config.toml
n_experts = 16
router_logit_norm = 2.0
head_dim = 128
norm_place = "pre"
positions = "rope"
tie_word_embeddings = true
init_std_qkv = 0.0628
init_std_down = 0.0385
beta1 = 0.9
Below are experts of layer 2 (counted from 0) of a mixture-of-experts language model. Rows are named router (the router's row for the expert), gate (a neuron's input weights, with its number), up (a neuron's input weights, with its number), down (a neuron's output weights, with its number) and show model dimensions 128-255. Each number is 200 + 20 x the weight over its row's rms, rounded and kept within 0 to 999.
Before each expert's rows: "comes before" lists some tokens at least twice as common just after its tokens as in all text; "mostly gets" lists some tokens that are sent to it at least half of the time. This comes from a sample of Wikipedia text that the model never trained on. Tokens count by the router's weight.

# expert 6
comes before: ",", " of", " in", ".", " and", " ("
mostly gets: " there", " series", " film", " album", " game", " School"
router,187,184,207,164,209,183,236,190,185,202,183,185,214,181,186,173,178,210,182,189,183,219,182,214,185,188,174,211,202,194,174,172,184,185,204,204,213,181,202,187,184,164,211,224,210,175,216,223,237,170,180,239,177,202,232,223,192,235,196,230,168,207,215,160,230,193,178,193,181,183,209,183,207,179,182,186,168,221,200,163,227,205,190,202,176,190,192,200,220,198,197,199,257,207,231,240,187,185,229,191,203,214,191,204,186,199,207,215,219,209,222,200,186,199,173,206,199,193,211,216,195,227,214,203,224,210,201,226
gate0,229,186,209,158,198,199,200,191,179,197,188,206,238,194,228,219,231,190,221,211,208,177,195,221,206,188,210,206,189,195,185,180,221,194,227,166,177,204,205,186,195,184,191,200,179,175,213,182,189,168,191,214,216,212,207,204,201,198,213,183,201,186,170,224,239,205,199,186,187,195,240,174,205,258,202,190,178,192,209,176,236,202,188,199,184,189,200,200,182,206,246,194,214,184,209,178,193,242,198,227,204,217,204,181,209,215,199,252,223,214,171,213,209,177,210,198,203,198,193,253,222,190,190,217,236,200,188,203
up0,227,227,181,192,188,178,210,184,225,202,165,252,206,220,232,204,206,219,201,176,189,202,213,196,189,191,181,195,189,194,200,166,198,189,185,228,201,208,215,251,213,173,211,223,150,204,173,194,175,133,209,180,194,199,186,185,177,187,203,199,196,166,199,225,195,173,191,170,208,212,235,178,166,248,184,185,179,224,233,194,234,204,197,200,219,198,224,192,214,207,200,187,188,218,232,191,205,216,198,213,193,202,191,188,166,187,186,215,215,213,195,203,221,188,213,193,223,200,216,198,219,204,143,225,230,202,218,187
down0,192,178,201,223,211,199,188,190,207,215,203,183,246,230,173,218,210,223,162,195,197,190,170,212,181,205,199,219,187,207,212,227,193,196,228,188,213,199,221,213,200,193,169,192,223,168,227,162,230,228,170,173,190,185,227,208,204,211,195,236,201,161,205,175,204,216,214,195,176,169,210,200,176,187,200,197,188,189,173,181,193,214,245,200,185,175,193,218,190,187,187,194,189,175,208,189,216,199,203,186,195,229,187,183,201,206,222,218,179,195,197,177,256,187,169,210,178,223,206,211,196,174,182,182,209,231,180,211
gate1,220,204,184,222,211,164,203,211,178,184,214,203,183,170,201,198,233,173,207,182,226,223,190,177,219,181,182,190,210,230,216,211,213,202,188,196,278,162,174,210,211,189,210,209,201,211,188,193,217,206,218,214,194,185,211,194,216,200,186,251,181,202,238,209,191,178,176,228,187,222,207,198,184,207,195,198,221,253,190,210,178,201,214,202,173,210,201,254,182,164,180,218,174,180,193,204,224,181,179,219,177,203,205,204,229,187,171,184,187,184,207,187,192,202,220,185,231,199,191,205,220,194,176,213,221,180,226,199
up1,195,222,197,219,204,216,236,195,190,213,218,202,195,223,192,206,162,200,194,237,212,186,177,186,179,178,202,184,217,212,228,193,198,214,187,200,200,159,180,219,206,213,179,202,225,192,236,214,250,200,192,195,174,177,211,182,178,187,199,224,194,189,201,215,167,180,167,223,208,172,230,220,162,200,163,184,205,200,200,182,178,222,225,159,173,176,218,180,182,220,176,214,197,194,197,194,181,187,203,156,168,180,213,215,220,240,194,198,184,175,247,189,218,212,197,224,230,169,169,184,189,230,208,219,188,211,176,171
down1,219,178,198,168,178,214,202,171,200,174,210,157,201,230,207,158,239,201,193,172,195,180,179,196,198,184,214,201,186,220,216,136,213,197,215,207,173,232,230,207,217,172,191,235,211,219,229,232,239,194,168,205,190,218,217,197,183,212,238,230,208,142,188,181,202,209,181,204,186,188,214,223,222,223,192,200,190,183,203,187,197,189,185,204,188,177,191,223,186,214,198,159,193,228,230,214,201,188,211,215,168,202,192,180,192,217,188,172,226,196,209,209,201,193,158,210,185,207,179,197,206,203,192,224,191,214,222,203
gate2,185,198,177,200,188,187,200,184,232,224,219,227,178,190,200,197,180,182,239,206,228,163,199,204,161,181,201,194,200,195,173,200,220,185,191,190,182,200,180,262,176,190,201,174,189,195,201,217,228,195,163,241,198,162,212,212,230,179,191,195,202,229,198,211,212,250,220,139,191,190,236,170,171,204,214,205,222,210,236,171,209,211,199,213,207,249,211,211,218,189,213,231,194,184,226,213,152,196,217,214,214,229,234,191,204,198,190,196,189,183,223,199,174,194,196,227,203,209,173,207,181,211,230,197,217,213,189,213
up2,219,206,209,163,165,203,211,213,252,212,227,199,194,188,223,190,182,215,197,186,195,203,185,214,220,211,209,214,200,214,201,174,187,212,180,206,222,202,223,196,230,207,189,202,159,222,164,201,195,201,203,184,209,223,173,232,219,158,196,207,193,219,177,199,197,155,189,188,191,158,169,189,195,201,190,189,199,223,211,203,189,185,204,201,191,221,164,208,195,186,212,227,193,206,235,228,211,188,213,199,205,191,169,169,220,193,208,183,235,198,180,217,194,184,191,212,221,221,200,238,209,200,196,191,194,210,189,220
down2,178,155,213,202,183,218,199,236,228,232,172,203,210,242,181,158,227,192,222,236,214,181,184,219,183,180,145,178,204,191,218,192,199,152,232,201,187,222,216,189,180,189,186,204,225,186,172,202,216,183,169,211,190,215,204,181,233,197,231,218,214,175,203,192,198,190,225,190,233,178,192,204,223,219,218,203,164,205,198,231,210,239,207,184,180,173,263,168,191,217,217,208,204,198,218,162,189,175,209,229,205,190,202,215,196,188,195,191,189,172,230,192,190,170,202,204,197,194,185,186,208,151,210,203,234,213,193,223
gate3,221,202,201,207,216,192,207,211,201,162,238,195,181,205,223,196,208,225,175,176,195,224,190,234,200,199,205,212,198,208,176,209,180,200,185,215,209,171,184,187,226,168,188,241,177,206,203,224,220,209,161,193,167,228,202,194,202,240,202,164,195,178,222,210,219,209,193,213,212,217,190,189,201,216,210,216,187,175,201,248,188,160,200,164,214,228,198,169,204,191,191,187,211,230,192,198,192,183,165,233,177,231,213,231,218,225,179,182,247,209,221,197,197,214,169,185,188,220,205,207,201,184,209,202,199,222,229,206
up3,212,196,206,204,171,205,199,191,208,201,217,209,215,236,206,193,209,203,192,213,211,219,197,176,178,212,216,182,214,225,187,205,231,192,217,220,216,263,207,209,185,209,173,207,216,200,223,171,182,209,212,211,242,207,177,197,240,204,227,170,236,197,193,200,227,220,196,174,192,188,197,184,236,199,191,195,214,199,223,213,201,229,191,260,189,153,197,225,185,194,241,205,216,167,215,202,173,243,216,194,168,211,195,190,246,192,227,207,195,184,183,216,183,234,205,175,197,219,222,200,201,198,215,172,208,197,219,212
down3,193,200,190,162,199,209,231,235,185,177,184,203,192,212,214,199,213,167,249,209,207,216,169,188,204,217,199,207,191,212,171,190,213,183,193,195,229,196,218,171,221,199,200,205,168,200,165,188,178,155,185,234,213,202,166,201,230,234,206,142,192,192,228,209,209,216,145,229,165,199,205,212,220,175,171,197,201,189,238,209,144,151,190,187,212,238,178,195,230,151,179,160,198,207,176,186,201,186,219,207,253,207,210,207,221,213,180,181,187,200,171,188,205,174,197,184,184,202,200,192,205,204,207,204,196,219,214,185
gate4,210,231,199,238,185,163,197,210,170,222,192,192,223,193,217,184,195,230,192,226,206,206,216,183,226,179,200,169,213,251,197,211,222,222,164,180,197,233,187,168,175,199,198,201,200,191,205,170,173,195,218,188,129,210,166,173,197,198,207,225,183,193,219,205,193,221,169,160,234,236,223,192,219,184,191,202,219,211,190,207,196,207,190,212,206,163,198,220,184,210,167,158,247,212,193,191,195,184,208,205,209,197,217,223,181,245,208,209,193,220,230,191,181,158,200,188,221,231,195,195,218,189,192,180,201,196,204,227
up4,228,199,216,215,199,185,226,210,162,199,170,204,207,188,202,186,215,184,200,231,229,199,202,213,185,250,182,210,199,219,207,204,203,191,185,221,194,209,214,154,185,199,205,206,174,244,235,183,184,210,242,219,168,206,196,182,213,198,210,182,194,147,202,216,213,234,214,226,216,226,175,171,218,202,185,205,220,167,202,208,179,223,176,175,195,176,238,229,144,206,195,180,217,186,206,187,213,182,228,215,161,166,202,209,210,200,180,223,176,189,180,199,189,186,211,211,225,218,189,224,205,201,205,189,185,198,210,223
down4,211,199,247,236,207,191,210,211,219,215,193,195,195,223,223,206,213,196,184,196,203,214,195,192,228,161,216,194,192,190,214,207,202,201,197,175,160,214,195,176,196,219,237,204,208,205,157,226,197,175,180,204,159,198,181,165,174,193,202,217,183,167,196,222,227,201,172,186,218,205,178,189,179,199,220,207,212,206,198,195,218,216,207,151,222,218,245,202,219,186,170,194,235,220,213,261,224,157,259,217,204,165,191,234,158,183,225,180,177,179,196,208,188,180,192,194,224,225,178,203,212,153,209,227,211,236,198,196
gate5,190,206,187,187,179,194,193,180,202,208,213,227,200,208,188,224,198,209,236,209,184,195,185,202,191,170,163,203,214,183,160,212,190,178,186,175,199,196,201,216,208,198,177,191,192,196,187,192,199,198,203,221,216,232,210,215,239,196,207,174,226,198,218,230,192,193,209,201,185,179,213,139,211,190,202,190,196,180,198,204,214,194,170,176,219,214,215,235,169,179,163,197,168,187,226,196,190,184,183,224,189,210,188,217,179,192,183,190,245,188,198,206,189,234,215,167,190,208,183,170,199,205,216,199,167,211,176,216
up5,208,156,184,190,193,209,197,165,225,209,203,189,177,175,216,175,203,193,197,205,196,215,217,174,193,194,174,228,186,213,188,179,207,212,219,235,200,216,193,172,170,173,243,194,175,207,210,206,183,193,188,174,216,178,226,190,208,236,193,223,201,194,189,233,201,221,189,200,192,182,237,213,205,182,204,201,181,185,170,144,222,212,154,170,203,214,155,193,189,171,168,160,219,194,199,201,181,201,190,197,207,213,167,145,205,187,216,183,240,180,210,194,179,179,215,175,172,223,223,200,170,235,226,212,187,208,202,205
down5,220,204,205,199,186,193,188,202,171,175,196,182,187,205,225,210,236,177,187,206,169,199,225,220,183,205,174,246,205,187,176,153,197,172,211,197,238,199,217,216,211,191,204,229,186,225,204,185,214,184,200,174,152,166,179,198,198,201,186,205,233,189,208,212,205,203,193,200,237,229,200,212,200,233,209,230,197,192,237,214,187,179,204,165,173,208,211,219,209,197,212,207,196,220,178,188,186,220,185,190,221,214,192,193,198,178,210,211,201,193,199,229,211,209,215,187,186,183,192,217,201,205,215,217,187,174,208,186
gate6,212,203,218,202,241,187,209,205,202,177,207,209,186,207,237,178,192,191,221,229,218,203,130,171,193,163,193,198,197,183,209,208,205,193,209,254,210,185,191,208,189,220,218,170,196,188,210,204,207,209,198,221,223,205,199,188,212,186,209,180,198,199,224,205,208,197,178,207,189,199,183,167,195,174,231,183,210,227,203,184,186,209,210,228,219,192,180,200,214,174,198,198,219,190,185,212,167,148,213,209,180,198,224,183,223,183,207,196,209,206,196,213,197,215,225,206,193,195,226,196,191,208,177,214,194,233,209,221
up6,211,185,229,214,192,180,230,204,195,192,175,204,198,244,182,176,201,216,178,218,204,210,143,182,206,137,175,183,216,199,221,225,195,185,187,196,216,204,221,196,189,215,218,183,211,189,213,227,197,209,185,215,204,234,192,186,200,198,223,222,208,224,212,172,199,207,209,184,218,219,207,212,181,190,215,202,224,230,231,200,162,181,236,230,208,172,209,208,190,185,234,205,157,180,190,198,221,231,225,202,206,229,219,232,190,225,222,192,191,232,207,202,215,219,186,213,160,167,220,224,225,173,204,204,220,234,213,222
down6,183,171,210,210,223,212,207,201,205,182,201,152,204,218,213,184,185,183,205,165,196,157,209,223,191,231,216,173,200,212,255,189,208,154,216,195,180,225,204,201,192,199,249,225,213,207,234,171,215,195,169,208,205,185,195,216,229,201,219,185,208,185,176,197,220,199,189,200,202,162,213,215,208,210,218,229,219,198,204,172,202,180,197,193,188,174,220,185,208,196,174,204,199,196,194,217,192,150,190,195,215,197,166,173,207,218,222,209,234,178,217,223,241,177,195,202,201,224,210,221,177,199,225,159,197,214,202,225
gate7,212,218,190,236,197,201,207,174,186,223,223,183,198,236,168,189,182,237,199,205,182,181,209,235,202,143,187,190,239,210,206,206,198,196,197,224,228,195,190,193,189,196,204,198,210,207,187,229,224,173,224,215,217,197,187,182,205,197,204,212,196,209,192,223,169,241,181,191,179,192,193,160,191,183,182,188,223,194,210,198,223,196,234,182,225,194,190,207,196,196,206,189,219,210,208,213,164,202,245,212,187,211,161,210,199,202,256,179,225,203,242,224,173,213,215,175,210,206,196,195,184,218,176,213,210,186,230,198
up7,214,233,183,187,185,212,215,168,215,198,192,198,212,232,217,204,208,216,222,203,230,182,204,179,216,195,201,196,193,214,171,192,217,174,235,223,218,225,197,217,174,202,204,184,211,185,137,196,209,177,240,229,209,210,182,205,184,193,208,219,181,250,188,210,211,209,193,218,220,207,234,190,208,203,195,180,179,212,243,212,190,177,204,155,259,221,200,203,187,214,184,226,210,198,214,198,198,199,198,243,192,251,183,188,201,237,186,186,192,221,220,201,205,162,207,225,221,225,172,196,184,198,210,206,169,185,219,185
down7,202,187,200,205,227,190,194,184,228,230,236,212,215,197,186,215,198,196,197,238,185,183,173,202,164,183,203,211,189,228,193,183,224,177,212,181,240,204,180,246,197,196,224,192,202,168,222,171,174,184,178,153,175,199,199,219,220,194,188,196,213,188,180,199,182,216,146,192,220,237,195,244,220,165,188,232,220,178,234,205,184,196,212,155,214,205,186,177,205,212,210,177,197,173,185,160,238,228,206,187,206,228,153,215,198,206,198,224,222,205,224,206,224,180,202,193,199,208,208,181,215,209,181,175,204,188,199,186
gate8,202,184,204,140,167,251,183,207,237,183,185,191,209,175,193,186,189,173,209,205,185,156,204,217,227,208,188,204,174,218,225,186,161,184,199,186,176,205,196,199,188,195,187,194,219,219,169,189,224,210,208,201,195,199,164,168,217,195,176,192,246,217,198,202,237,179,222,174,182,202,241,200,202,202,200,170,191,206,186,196,196,204,204,235,198,204,202,226,232,186,177,217,218,192,189,170,225,193,201,180,192,207,220,187,184,196,211,241,191,189,205,190,200,209,234,204,218,206,227,232,204,234,245,202,205,231,221,232
up8,201,194,206,224,182,193,177,212,227,206,182,217,233,201,211,216,185,185,180,204,217,223,180,218,205,211,208,221,191,189,175,175,210,195,216,204,202,207,232,176,189,236,228,207,218,230,205,219,190,175,211,238,206,226,163,203,193,207,228,164,178,220,173,222,204,195,188,170,213,187,227,167,196,212,205,198,197,182,208,198,246,230,178,187,213,198,218,190,227,184,206,204,230,201,218,195,188,162,207,208,204,213,201,215,206,200,202,223,208,207,213,189,214,177,202,201,236,204,226,200,161,192,194,176,219,214,189,207
down8,190,194,228,185,197,224,220,240,187,181,218,182,177,236,196,194,233,224,204,234,210,211,199,232,167,231,204,202,177,193,158,213,224,175,190,204,181,226,208,178,213,201,183,200,211,166,224,200,242,183,199,188,166,212,204,208,213,238,178,194,190,199,199,176,215,219,199,185,191,177,203,180,205,208,205,204,187,214,209,226,214,189,209,186,200,185,196,199,190,138,173,178,208,199,183,204,230,160,205,208,185,205,169,211,200,202,213,197,208,221,179,198,218,163,187,230,191,228,216,193,193,164,220,228,172,232,199,217
gate9,239,191,186,174,221,199,222,203,186,164,232,216,205,205,193,202,181,196,220,210,237,217,206,167,188,220,226,209,174,170,172,197,183,205,212,185,188,183,165,205,201,228,176,205,205,212,210,214,170,199,198,216,207,192,202,198,231,227,184,197,204,231,192,196,187,218,175,166,219,192,213,184,189,203,225,195,193,175,196,213,174,218,194,192,201,207,218,156,203,199,186,213,206,195,187,200,170,202,237,226,189,206,180,174,219,207,197,174,184,200,180,195,200,193,193,193,197,220,182,181,195,220,182,182,205,221,162,181
up9,209,184,198,227,188,209,223,198,218,206,174,201,229,176,199,208,184,237,206,219,240,216,209,200,221,175,232,187,239,239,189,200,199,209,157,195,216,219,207,178,222,216,212,188,227,222,207,187,195,186,227,229,216,228,214,188,183,195,230,184,214,204,185,180,170,192,202,254,159,212,210,160,175,209,192,183,207,207,219,233,209,182,200,199,192,229,174,230,186,206,174,212,187,180,205,161,215,173,177,224,205,165,233,209,225,176,239,203,242,207,200,180,196,216,187,183,230,180,216,208,206,209,226,219,210,218,172,185
down9,177,169,203,218,185,205,204,207,149,187,205,200,230,205,194,230,217,184,207,197,196,200,176,212,228,212,184,213,193,187,199,222,208,185,206,197,220,195,225,187,193,181,204,189,199,166,179,169,197,211,177,184,235,196,164,220,222,210,191,217,228,205,182,187,169,203,183,216,190,180,235,196,212,202,165,203,225,230,207,216,192,230,168,210,208,206,144,215,198,203,190,218,201,201,210,194,216,175,197,180,214,211,237,220,210,227,210,193,183,194,205,222,192,226,230,189,207,206,197,213,223,185,194,192,202,191,209,214
gate10,219,191,171,197,234,193,201,181,223,193,196,171,207,201,194,173,190,201,196,214,218,193,199,174,208,209,232,199,220,207,185,186,207,224,207,230,211,216,197,180,199,199,218,214,186,228,190,172,213,180,203,216,233,228,196,189,224,218,225,236,166,207,176,187,204,203,211,174,161,195,205,174,158,247,229,200,195,229,196,205,185,218,223,205,209,230,194,232,192,205,221,206,211,219,202,186,190,174,191,210,170,200,225,210,183,204,213,193,216,174,214,183,217,160,161,229,225,179,232,171,208,184,208,221,211,185,162,189
up10,212,193,194,187,190,233,183,195,190,182,203,200,214,235,226,232,229,173,207,216,208,191,174,179,190,175,171,171,197,220,170,192,199,189,198,172,212,191,219,194,230,209,183,181,215,199,218,170,177,229,237,190,188,211,199,220,194,189,203,160,221,214,172,201,181,198,172,187,192,217,177,212,214,149,207,196,175,164,202,183,214,202,174,171,191,213,203,211,184,184,206,176,180,163,230,188,204,210,185,203,205,201,189,230,203,210,225,201,220,175,205,207,183,210,243,173,167,228,203,185,210,217,208,214,199,198,194,210
down10,212,217,191,215,184,182,197,206,186,170,206,227,228,180,196,227,189,185,185,187,206,215,179,221,206,167,203,219,209,218,205,207,180,244,247,222,201,212,224,221,182,214,176,189,192,209,193,202,191,220,204,214,247,199,174,202,197,220,206,191,169,188,173,208,200,215,177,203,195,205,211,221,180,204,205,186,208,203,197,206,206,188,158,233,213,208,172,206,199,197,191,205,167,218,190,219,203,203,182,197,232,192,264,183,194,215,199,180,176,196,180,188,200,227,223,165,219,169,180,174,212,218,219,184,228,194,242,187
gate11,233,182,176,189,199,246,195,183,182,206,186,219,228,207,202,178,209,185,202,180,194,202,182,215,197,184,221,217,189,200,199,216,210,209,220,194,182,202,162,210,205,215,236,210,209,190,176,157,160,185,183,187,192,248,193,207,217,158,204,194,210,228,197,208,175,194,192,236,248,193,246,205,198,184,173,193,208,207,211,206,167,201,198,158,238,202,214,199,207,173,211,202,177,234,184,145,217,187,181,187,212,196,209,240,193,192,182,192,235,211,214,227,218,209,210,185,190,176,200,220,197,229,261,165,173,181,216,198
up11,203,185,186,165,202,227,213,161,201,189,179,209,199,230,203,215,249,150,243,194,190,175,178,199,225,196,206,158,217,192,227,212,181,212,226,184,202,187,187,192,215,216,236,185,166,234,208,177,220,182,194,206,194,179,229,175,183,169,190,198,211,207,181,204,189,223,154,205,213,200,251,201,178,180,239,216,213,183,161,199,189,244,207,185,237,216,210,219,225,185,204,229,181,196,185,189,204,207,201,165,186,177,210,210,219,198,190,190,186,222,231,218,222,236,201,179,173,213,178,210,184,216,245,202,185,199,214,199
down11,194,205,207,215,173,157,250,202,241,223,175,208,213,196,192,189,233,204,221,209,245,233,178,168,212,224,184,205,208,210,182,212,223,201,165,179,235,168,188,215,169,224,205,204,181,179,195,200,213,203,200,194,198,199,227,189,234,187,172,188,169,190,182,186,190,197,201,201,184,202,206,191,181,203,223,201,191,215,238,207,181,196,192,233,177,205,203,193,197,216,190,195,208,208,169,213,183,221,207,197,204,181,211,210,190,205,195,234,221,187,181,185,199,199,205,239,180,182,178,187,216,207,192,206,195,198,226,187
gate12,234,197,228,221,222,202,203,221,217,171,163,187,177,172,196,212,199,198,193,201,174,190,180,242,200,203,180,191,187,182,190,185,200,196,177,211,195,201,198,188,208,232,202,199,176,153,205,212,232,217,187,217,216,219,246,215,201,220,223,182,206,169,213,184,201,196,224,199,229,192,192,201,207,164,178,215,213,208,197,204,212,155,208,177,196,269,217,214,208,205,187,165,272,220,179,170,178,203,175,195,211,234,239,213,196,200,170,213,217,171,181,209,179,196,188,168,191,201,242,203,218,211,226,217,194,184,189,176
up12,178,205,202,230,205,211,214,228,223,181,208,209,197,190,163,199,196,186,175,198,175,207,212,197,214,212,194,209,194,206,165,204,185,229,206,214,196,201,215,193,212,205,221,204,198,198,196,240,215,225,209,184,220,196,206,208,243,199,214,181,223,183,179,167,188,235,194,209,179,211,177,186,219,187,183,180,184,194,178,164,183,188,200,204,197,196,232,213,208,217,220,197,234,190,149,190,221,162,194,169,244,203,236,201,210,206,166,176,211,181,197,239,190,199,167,219,204,207,197,198,178,216,194,192,197,198,200,178
down12,195,222,237,227,200,194,206,156,214,179,204,210,182,185,191,206,177,178,135,214,200,177,210,166,171,220,207,197,198,185,192,203,210,176,216,194,202,202,202,224,202,182,237,208,197,186,200,199,198,225,234,192,228,203,228,190,198,192,182,197,236,212,202,209,217,160,246,219,187,195,168,203,188,200,204,197,221,160,203,207,241,230,185,200,196,201,193,196,197,191,194,197,212,158,215,244,209,202,208,202,206,179,185,228,180,227,244,220,215,197,222,192,185,185,187,181,240,225,203,195,225,224,203,205,203,218,179,167
gate13,199,240,205,196,204,215,205,199,249,190,205,185,191,193,182,207,180,209,181,185,199,220,225,197,207,189,182,175,204,208,190,172,212,222,237,213,246,181,197,153,221,233,199,207,203,197,186,205,229,221,176,183,178,221,243,189,204,173,195,190,201,200,198,192,187,223,214,185,246,199,224,204,220,190,225,204,206,233,193,235,208,198,196,191,189,213,185,174,190,224,238,185,188,215,198,210,172,227,175,211,187,202,199,218,140,213,190,226,180,202,178,183,200,211,187,203,196,211,192,233,192,214,163,153,186,136,203,206
up13,180,190,175,184,192,181,223,217,250,225,207,208,186,213,181,190,179,196,200,170,198,183,235,205,129,176,146,200,209,188,190,211,217,211,210,181,239,196,133,205,167,229,197,219,207,200,184,216,227,201,179,174,200,184,213,217,151,235,190,225,185,178,214,205,198,185,201,207,240,207,195,238,205,208,220,182,206,196,200,205,185,196,229,156,204,173,201,180,183,201,209,183,164,218,195,216,165,223,177,211,175,196,216,220,202,186,193,240,164,205,207,173,201,178,175,211,175,211,173,196,178,189,170,171,196,185,188,208
down13,180,210,222,231,190,164,205,196,203,147,179,200,183,199,195,173,206,197,211,219,177,168,225,207,202,157,219,158,201,219,235,216,206,233,201,199,248,197,190,220,208,195,175,153,199,203,210,167,196,225,206,218,160,199,172,222,195,187,190,223,177,176,177,201,175,186,178,190,178,169,212,181,218,206,187,208,235,223,182,219,239,210,181,151,184,185,208,192,204,215,203,181,194,200,181,186,180,203,187,207,226,184,188,162,190,184,185,161,189,242,176,193,206,166,172,212,213,195,190,208,201,203,208,209,201,206,207,192
gate14,201,215,177,211,165,223,205,218,182,201,180,198,217,196,228,217,218,217,211,216,169,212,241,204,231,228,213,199,200,195,189,214,175,220,211,211,208,198,216,155,199,191,247,204,195,219,208,174,239,208,210,215,236,224,200,186,206,193,228,153,205,218,210,194,212,202,222,213,196,193,206,178,201,191,212,232,195,214,218,233,209,205,167,197,196,223,215,191,153,202,244,210,213,194,211,207,196,198,196,194,211,190,147,191,234,190,177,192,164,187,162,216,221,168,191,221,227,214,213,189,151,204,169,178,201,169,133,198
up14,182,205,209,196,183,210,187,199,206,193,185,219,200,198,200,182,210,191,195,206,162,200,193,190,223,215,176,208,212,205,185,213,176,194,213,213,193,190,227,176,193,159,230,171,190,209,175,212,225,239,224,185,205,204,167,215,212,232,163,203,190,190,166,187,190,198,210,240,250,215,232,188,236,242,228,218,215,205,197,220,186,186,181,185,207,196,167,213,219,214,189,180,216,178,203,184,196,209,225,179,214,197,199,231,230,193,164,218,183,212,202,237,208,194,169,226,194,194,197,183,207,189,189,211,181,152,188,198
down14,183,185,208,204,200,184,199,216,229,206,236,217,176,204,219,179,203,197,171,228,183,244,237,180,190,217,208,190,211,201,240,198,194,217,183,226,226,187,218,216,210,170,227,173,192,233,221,202,206,173,190,176,192,182,203,230,204,182,187,210,204,226,196,156,217,159,217,213,213,204,198,227,212,170,172,189,215,189,192,185,202,172,225,162,181,209,173,187,183,216,174,193,233,197,212,242,191,212,195,206,186,191,212,191,177,209,244,232,212,175,193,224,219,182,186,196,199,173,198,213,190,185,233,214,199,196,186,210
gate15,239,240,187,231,214,187,218,208,219,181,170,227,168,196,237,209,192,223,220,174,184,206,177,226,217,244,211,192,186,241,175,197,217,192,227,218,236,202,190,204,202,218,191,207,209,191,198,222,195,190,225,198,218,210,167,196,231,186,182,183,201,176,203,228,190,206,217,193,189,220,194,195,184,192,196,198,221,188,186,223,233,197,184,218,255,216,169,221,200,163,199,200,183,212,194,191,172,178,228,228,219,175,235,167,214,178,188,169,182,201,209,198,218,199,197,188,192,183,210,157,205,224,213,184,185,187,191,212
up15,172,202,226,195,193,162,221,193,165,193,170,197,195,179,200,149,234,173,204,185,192,228,237,207,169,210,208,222,190,190,197,182,205,196,211,173,246,208,206,212,193,205,193,193,239,179,198,206,219,217,212,232,216,185,181,205,208,222,171,201,168,171,231,225,195,214,203,202,194,246,205,149,194,237,178,194,211,196,202,199,182,195,203,197,180,195,198,206,205,207,216,194,180,204,214,170,232,194,201,184,213,199,137,208,197,193,207,202,206,183,187,191,199,208,157,172,225,165,211,219,210,189,211,225,168,177,184,218
down15,218,236,211,186,196,219,219,200,220,195,187,216,225,181,214,206,213,206,221,234,178,167,195,213,207,203,172,190,202,224,229,191,209,210,228,237,186,232,197,183,187,220,200,194,220,223,218,196,211,206,222,227,170,204,217,177,201,212,216,203,186,190,220,208,198,214,211,182,165,207,223,177,173,198,189,203,212,216,204,193,207,188,196,185,173,233,183,161,223,219,217,173,187,247,210,206,174,211,190,218,207,189,192,260,226,197,174,170,193,190,178,194,188,201,218,225,230,184,198,235,214,205,203,180,187,164,222,223
gate16,211,185,198,212,219,209,175,201,213,180,197,211,231,205,255,184,222,208,220,182,218,185,204,191,175,195,203,256,198,183,175,186,212,173,210,217,215,193,209,213,185,198,252,213,210,186,205,161,221,165,197,240,197,219,187,210,219,164,197,217,192,202,192,176,224,195,213,236,192,186,222,200,199,216,221,192,195,203,205,183,213,219,219,181,220,181,221,208,204,209,252,193,224,262,234,190,217,158,173,205,227,201,201,192,215,197,239,177,181,202,181,226,199,183,210,179,186,208,183,201,205,171,202,209,196,211,218,214
up16,199,197,234,195,176,204,211,237,182,200,191,211,213,205,225,178,194,198,185,200,157,185,181,217,216,199,216,212,164,221,186,249,213,192,228,188,245,170,225,199,217,201,198,224,183,188,161,165,219,222,208,163,175,223,205,192,188,185,187,216,193,205,260,202,195,181,191,212,234,224,219,222,223,218,178,203,204,218,215,219,192,223,198,186,209,200,187,173,216,195,218,195,217,200,212,203,212,208,176,183,216,214,176,197,223,178,192,193,177,220,165,197,205,153,163,223,185,178,163,215,172,174,167,216,206,196,210,186
down16,178,196,191,194,204,190,191,181,215,209,228,184,206,213,174,159,216,238,181,216,198,161,197,197,193,203,188,187,213,201,223,159,184,205,215,170,178,185,230,202,212,219,188,185,163,201,198,193,208,180,187,203,198,200,175,229,178,196,229,188,208,212,202,188,163,197,204,184,218,183,184,215,222,185,248,183,199,177,199,192,202,167,185,214,175,178,216,194,198,216,222,211,203,181,171,195,185,197,243,170,182,187,211,179,164,190,222,210,218,209,206,187,208,185,194,234,174,214,183,200,234,211,197,199,225,211,198,156
gate17,205,184,187,227,180,201,206,200,202,224,199,214,215,194,196,157,196,206,195,212,209,198,186,213,205,221,206,186,207,182,240,179,192,207,187,201,203,193,224,196,187,234,216,179,210,210,218,204,156,181,210,199,187,209,175,216,208,182,209,188,215,223,204,224,187,207,203,200,215,215,224,188,161,194,260,179,190,194,179,216,156,219,205,180,209,186,193,206,216,208,208,253,207,228,190,167,218,205,191,224,216,192,249,194,210,187,158,218,213,232,208,191,204,216,183,223,228,224,183,204,179,166,218,193,205,205,192,174
up17,184,193,157,235,205,240,191,211,177,214,233,163,217,194,198,241,216,212,199,182,195,200,202,225,216,237,224,202,170,203,229,178,200,210,213,224,202,201,203,176,213,181,197,205,189,182,202,183,192,198,196,213,218,209,188,205,217,177,194,190,153,175,219,204,198,183,220,207,219,204,221,182,184,189,225,198,209,241,204,191,208,211,206,207,223,195,205,234,214,199,196,202,222,199,182,195,186,165,195,221,194,185,239,197,216,201,188,196,226,178,236,224,174,186,190,194,206,204,194,204,198,207,177,207,201,198,197,208
down17,194,192,201,174,181,189,173,197,210,177,203,217,172,214,199,223,212,177,232,190,203,184,179,169,207,179,191,195,224,215,213,197,212,217,204,190,209,224,178,194,200,204,189,161,202,226,193,165,208,206,204,169,156,228,212,194,225,198,198,188,249,223,216,180,189,216,182,277,215,184,173,185,180,199,189,170,216,192,216,191,180,199,182,221,202,207,207,206,195,209,182,209,207,207,176,239,165,212,212,213,223,196,218,215,229,180,184,198,177,162,190,186,204,198,193,216,198,190,130,237,180,185,183,206,173,192,185,177